Experts of a small language model.
Size: width 384, vocabulary 6076.
Training: a variant of Adam for the experts, 304M tokens, 6140 steps.
Below are experts of layer 6 (counted from 0) of a mixture-of-experts language model. Rows are named router (the router's row for the expert), up (a neuron's input weights, with its number), down (a neuron's output weights, with its number) and show model dimensions 160-191. Each number is 500 + 50 x the weight over its row's rms, rounded and kept within 0 to 999. Numbers have three digits each.
After each expert's rows: "mostly gets" lists some tokens that are sent to it at least half of the time. This comes from a sample of Wikipedia text that the model never trained on.

# expert 13
router:447477519487482427481536523535512541521451538454565593493431537511499508527490540514439451481487
up0:516523459442537526580592437446556565504553491493562508423523502477422462480550514548566635466548
down0:515449452480578505548547514559506498640510457483487495563474464489485497463494557487496500550443
up1:477494457364505468465447504522468508488464485450403486543514532519369434493404528514501517548382
down1:524598557448509494537565444573359553440477486404577577408425565487546513467496481423616560537489
up2:637459632628530355480504561404522479534537526517530453604439528542514467473563437529479480461480
down2:552497464519428592468513508470532484528480559525512436445599555486490446530386475479455464466451
up3:544477511528469447544449553465491501579487464501553331539469503442465412546505602536481520475535
down3:517544477558500540469492493465522481482562408487455481503508620464506462506441474533456433438500
up4:510511398567546443544573539468454469502455456455557483517600564551462518440477473495490444478534
down4:510536505539531555549477408496554515528475516464532543418518469600536510525495612425457435449483
up5:470535551445449462471477573498525396386485587486518559486503473465456500423533488531520590413575
down5:471477463457580522498500494504475480445506475485499486511484598608459658484535424502441463505545
up6:464583506452550586595499467488451496429525504502535494579492467577355536389576476587527550527549
down6:528445450538436514547540592519459517461458474474497514447409555522514519481424511530570493425428
up7:487546510569475435491522482504474454479491417509484485569465454470503613515455501485571496535459
down7:445517597465515608494563545517392516503486561487527516461453390523545386510509518484480543442497
up8:543525508396452534539495437507481508437483509529519531516535444543446503549576509558513497562395
down8:530468555511533547499562528510435524486538547465438483491570467423485534472626535428507427506569
up9:500450467567512471463445541468513463539558436483473579517577537480503456467478632514584535452431
down9:467467467419474590616500506477568577547457494415477420515581422515487666482465524454428444496578
mostly gets: " v", " on", " inv", " On", " against", " Award"

# expert 24
router:469573500558460504497507465446492474574428496501545601628503520520554478625470435600478469568524
up0:572400530527435560490528369558414559562504591563575415572443483483445496565542548468500555496494
down0:497471488407452469595557502501513544552459571436538530598540448476455481555493553449523413499528
up1:614488483532510437527555624527581463494388536495495488549461505628493507410519496496465545461477
down1:531488487593597352476526481562433609470529476470491525492509434513462542441472489414506480512484
up2:561389581457446463512566511531398634483400573468584472468508430560484501478564576460541497435562
down2:438541533537532512561542544502533436530519579468414479499484443393492533558559579524432471487436
up3:465558433449530534539559515559509391485580463546475465436592431470500497503603474515474533505540
down3:530495470538498543481443530512518474386591485546502498502500473456510493555456551461569466547575
up4:515460617521578420476463523503509508521485410555487481361514480562482463432508443518670586486470
down4:445469514494467446522549480541494520536450507507487585499509463516545449445501609533444498536564
up5:402465662476490517511639517359410472507468494499505525538593441489503450523507452524495523508564
down5:491509485531435507446638553521557584453509521553647472371558498482483479507430504512467546515572
up6:520480466529490458450647503522447485459480494407372513576505533548474482499513472561569510469503
down6:541452481598441484581530473480550586432512490415486454444496562533462441481509474443466551564486
up7:528540475432511547479495482466486429435501459480428468442568468547476451471397505514591503496521
down7:568484468447565496491427454505467563590531546467477468568469499507576422411492522539526497512511
up8:512507577481507542457500511540519535534489549513518457502539492614417528507395600428496388514417
down8:505502562577594571557510511522615437423498591445488480450470485398499491570573494509495633505539
up9:553563417361472428464583428493540431525546532523455515492482415548504601521515458497434461451470
down9:554458537538563578506563502477558472502604501479540548562533466483496526585456542466436518517378
mostly gets: " who", " which", " but", " when", " would", " during"

# expert 4
router:545356480486524531466613595522489548554548522441498481431514492523468523470458466500553565474469
up0:475529487541580525627507446439516439493543522543558452452592453523423568514433569456506548434562
down0:587341512501490527515479536610462546629532490430516576509510478547547516483584456506460478499520
up1:485559486442440471562529545467500481543505447424496393498523530494460466542485494434475470481499
down1:421614558514455567481594473413488552502484486550519538521436487537587543555562491496484458572456
up2:527520486571561505528489464550549482478528521530578448516505509519438537518477517525419518608467
down2:498553511432536475476538540516449500481500579481513544467451506483565481476546511564494419503428
up3:541513531531511479547443561429500444447459412519530528607544421531531502492599452505511579389527
down3:462405524470537443527604450519539508480564500450487510480480562442477599485529491433521599537490
up4:497546616433427459471484533553456468519475462544509513642533433485514413501440457451483526492532
down4:461596466522535487465556538582495462447450554496526517449486484480452508477503460447502563498515
up5:505530557511510483516496507515491508505537541500430512550580541573444517495605644441444502498470
down5:413521489530551528498470552514521611552581482463431510547497503406535564479540532430443608427414
up6:525528564537435521487421472520437353544443471544484491464566550471552487426492524521494563511600
down6:567507549535503500545568480531516478329489519548547460480440478505519530547500458523514518454581
up7:507526529469557523463510546422538493510460455556488410453644478598479515510472491468551486570456
down7:502446452496445486517532506458535472494537527521522580487421528510581429467508565501426433459429
up8:527494479519489429414513470500503492477509556493408561617471475492443473495572507524469456560530
down8:432605558476387463441601499480435530532401514436469534498503427538538494490476495518562559483460
up9:433554524518481524578464511431514527442417479501567519569455518423477499517497540490523556572494
down9:501423467510522526520551500468601540457541430552452404473510549529436512450567506403472447541487
mostly gets: "A", "I", "C", "M", " E", "S"

# expert 14
router:510499569546486555555472483572515535486467532587540438541597424501550578560499551382500609509458
up0:469538518509506442549466555482493413494490486514384521572498536542527487467480486512554407517592
down0:520460524502476453521516554500546467461538437530416467592491550428552515554522501514420426582534
up1:517495484439436446521578467510462483472510524373590512447476419518432592487514454482531525568522
down1:380569482425521428559470519483514430532478430449430513496541452500532551552472454415501496487558
up2:517488515479551475537515433455557498488396499486475552476413546508514550434585480476462521450521
down2:511519509512555476473483483523494593485514567545431560466473501472463492467475533504446424446587
up3:463492514232539492525485503455493514485552445464494436501509520523390453466452571505486479480446
down3:434500404496500418525518478540558608426498436514542487535499466530511457492574562500429562536430
up4:479532506503452437447481517501487527474513423534584536559452455506482562431553472457514412505492
down4:518473544462505553523453527505500502412561563412454504459576527495369490546420473416492395578523
up5:492504516504432454583526556555521433519491464500397484526528470522498446463447498575536537438490
down5:401455525525558479431643544448393478435442468466483510506474497553532478552575485507494520418440
up6:448522515509506557473482473454508506465496440473442460379550485500476447461562598500511526513420
down6:540446479508535544538450464529494619494498469393514500441531498520508513559506532491539414472540
up7:473664525492497477489476552506518497503536418537549544462512556463451424494419509456505537466445
down7:549487546532589472529475392523571575464467441511563515417421430395505483620471594475497544553478
up8:570568474467525500440435487478447446377568567493526529467504423396458398487543507581530486460499
down8:409530522554445496541613585488575568528455362521484506414569473519544495551480398502544493502511
up9:520551524469462445493517576425507508484407497532437428598565581448476492530448518611546438515536
down9:521465474548553536496489523524512520479519461481530529460513498450527565441608530511445469522578
mostly gets: " are", " was", " were", " would", " been", " including"

# expert 29
router:522493480484454473482470463588415505473468517530506456597417584463562445405500441596510430522582
up0:663539624465466498540545524509528352439507525515502517519487485484422619607539459454452551526553
down0:486507456515478418514491452491517492574411512477445502436511512539505516554510488475455464536514
up1:563525641474506423507469496489480425397472553511505387556429538558451548573535425512484478439543
down1:507556500584609516541517573494508478559468486414528476458530555494546530446455485448556542547559
up2:509557480491500512542451377557475508496491501576501541521511518411370511435558527470506465538551
down2:459533506571553482516517436425528457459533542486497448480498435555551600621483494513426432589501
up3:539510469464457445446567426503456460470438533610531520424549452518487576526409475513455537487466
down3:486557515509493500493493466491545556397428536441574419432467422585496524501418566479445447583454
up4:491484531422508466503508606469506450490446464479555545461488515506523520511427550425534536428511
down4:533582568490490458388454557482565434465555469500491499524468520521489469660523456524453532526453
up5:538530537481528507594464533497563487501458500553566450498503531583513495479540489450528436504483
down5:416456531551527488415440515566537477449456465498531476542470471463477499395498521526513527606506
up6:516527582417520491572546448505490500477551475502408532366563493579444550529535582440480386451483
down6:534490612490479462532487563423496551455568566475515507477494544526530406493537450451534537483534
up7:562510556461527435508488539416600447513560462533518366565552507438521455460523478444481521436494
down7:494568518487634482539492471456465447543576552521501535417490412648466452398482514543446436435466
up8:534477497448512572510566452396399453436585434545472498490576583568477490503569532457392525534450
down8:534475486582502534513386514407465517429517547462460521371538536600522477502490440521420428480467
up9:490569536530582496443504526503465505472392512463416518524473457499508493511574517557616545485466
down9:539381515495565514497445607539510555456420555480494474582448423496499617520522460437540511577497
mostly gets: "ling", "ful", "ilding", "inal", "ering", "ship"

# expert 5
router:427518503585554484476527567505595488496495345500586483460500423562549439403540571556403521538552
up0:601462574493533469486569515479525502425527489583529468442579472467540627535439417515556527452471
down0:512468415455421526508416499519488603479490486555404470471496594538469483440602503442434580522507
up1:563536581450449502562520469491494437505482458430431462470452548503467550461487541578472471509521
down1:609471508511396397354479470484434473503543570525525514526529459473478450423477528578458443449539
up2:461465495481544473519517571465493458519558510485502503507509375497467485422408511367500433476434
down2:569567507502550456552511411471499429562533477501532466469482432493521590541510520529507489445561
up3:573462554517476529524465551548463478511490509529479423473555423453373417507459548506473465511480
down3:602501545479488515434471438511543405491465544481556452456523474587501532398565610571517487487514
up4:533582512516509439423472507409453453463504518497477427592520548551485510468501454491492467501435
down4:490488430494575670633489519518481401462487518408431466404524494467542532438507489478526419436557
up5:498501480523420486523491542500527495413409554545467467623473489443481474543576473524480539491405
down5:556477547429484502522576471418528488493498479487542455540530620500476525422541446467553505479551
up6:434565523468454504460504548498347540475441469501470593531477453435450510540511529583505421502534
down6:476470536562502563507536554615524442421477536476495608483502446472534535500454415457405482508473
up7:513520531535459493518482461412495455524498501476520490452579546458461580551560439492477548435497
down7:509503431529433490511512537439559526516461527475477559508469462491451431482533532569467473495421
up8:506570460502549539490488513506446495456439483570537519538484460446491571452556509509521518549461
down8:573473528482517514535450495472524552476510535464513445472500454609507508469516440420495644532528
up9:535514510398415644431429472456467584449480559508438455550538470457465415447517642559476497450525
down9:455494473493444504494498516439524564565597468498471564547490563516558525580510449566436418496535
mostly gets: "ited", " such", " received", "ified", "ated", " including"

# expert 21
router:393478410529538472554549507417498445542392468521428502501506500471466527560475443542531481464534
up0:553562569530442507462482524540489491420541498564508503513494416433430523507573507481447392513479
down0:593437352544527503588498541569467479440485473507487486465455473521480390476448474589558547500556
up1:516438491408401444502472505473395470533487518522453463496508476570496394440569520607526521553482
down1:560558524520528517438543491462503497507399599506481579509500551565603525450463524438508537439527
up2:458555504470456379494527539501520503481555578463500532577504527607392518483488454481516447450552
down2:488497525592563606519510518486468518519516500435498497505499535397522367522482455538596536557595
up3:451584509523521519447531537448508450453464509549504496525514498540494574484456569449511500414484
down3:443559517580459529465521514491532519519509488422430495525417464500536466526480481419521509462439
up4:462502557380439508478574478617495479508496504472537482513376363510434510513475509401500556502586
down4:556633497515490498501503560444508446504514469431583488534513591621495535508530427465525470455510
up5:499351490485579419495561603654475508489505539530506565519480477509460584399524551519520559526518
down5:449430448450469471501522403503536439523534488507444525494442557454490449457553579494526428554507
up6:502405448471455477551523430432466548429550474465471495507538487536479481461484515579490450588380
down6:545475512407457465429501508473490489528587415470521508565536427514472394555541492466469543516549
up7:501466570429492589502554542507477535472491498531474541568449462429384431525524541465459408534517
down7:483517485575510468545546550430537439527410455483499512536510529501481460462515494535510468525521
up8:507463483470425515482466522478418528444445466547478449446507499564509539494472478559422431504410
down8:479458452478537450574590476415518555472495500486390477522507500520580495471435537466518453550452
up9:526433533523570498514520427462518517452504587578468435554418454491441521499572441453482440504419
down9:482519563505477502425525480497531516502527464576527543490496460438392519395465438474541441520603
mostly gets: "ect", "end", "pl", "ended", " found", "ved"

# expert 25
router:462478491559548477581477542527437454413476570579482420504469589460487544477554508452550522416515
up0:478507510533586452557476522550483436478469478505489415519565567478557452408403500545434518423489
down0:540489465573597556495526600461510530526594554570583531506558448553529414471509471486580505505516
up1:532458497415449420454503474539446521478494455497600414473505535522506453481670599567429484504381
down1:578471469453432475496453561538534448485545493536434433431557510408495551472508497483467554494547
up2:463472470510543448453476505443488497487498446484486482525508491500473499514632493438517533435486
down2:556524379547507493508489543562451515550454504502491393454472578526441630429486516512444464467671
up3:468507586485578592473539560542491508466467561499470534510496554539579414518529529554425438493471
down3:536486394535535490505468583507574476513547539516465455513560505459498509506432604477557466459503
up4:415528553529465490460446520452520493467401563531463431494513430496453430492520575554441503546447
down4:467523511530489491516509564495405543454476496468498468491501470441473546461540498529591552501455
up5:501460519503526497432474502478439469563504493516471423455472520418460535554493454442512369521397
down5:508511573454554494472416544462451435537531479577434577470484493587444502454516544492454541420495
up6:586550541474479458578497511521471496453477569524454517488497468435477486503628498483500458501516
down6:477489567496480560571514548501472544473498528499551581464604388480553446413539557416560509478575
up7:603526544562472476473504488531469459517530522545496489527465529505459504603439496477527557435517
down7:537500521418457490545543500521546505558544418365485485378583487500528543495538535444564513502508
up8:480486460497461463556566505460504459389458585553464497483523472661454505476500543517378576514468
down8:544492435508546638530490407549471415501506427487502432487521472543492498545485501573533462468513
up9:485423482529501482509636468549503470481518491540521460604549494515570547515495536472440498598527
down9:546444539513503558450542512601572489574547531538466445482549535475490484387454503584531457452448
mostly gets: "″", " within", "′", "°", " near", " around"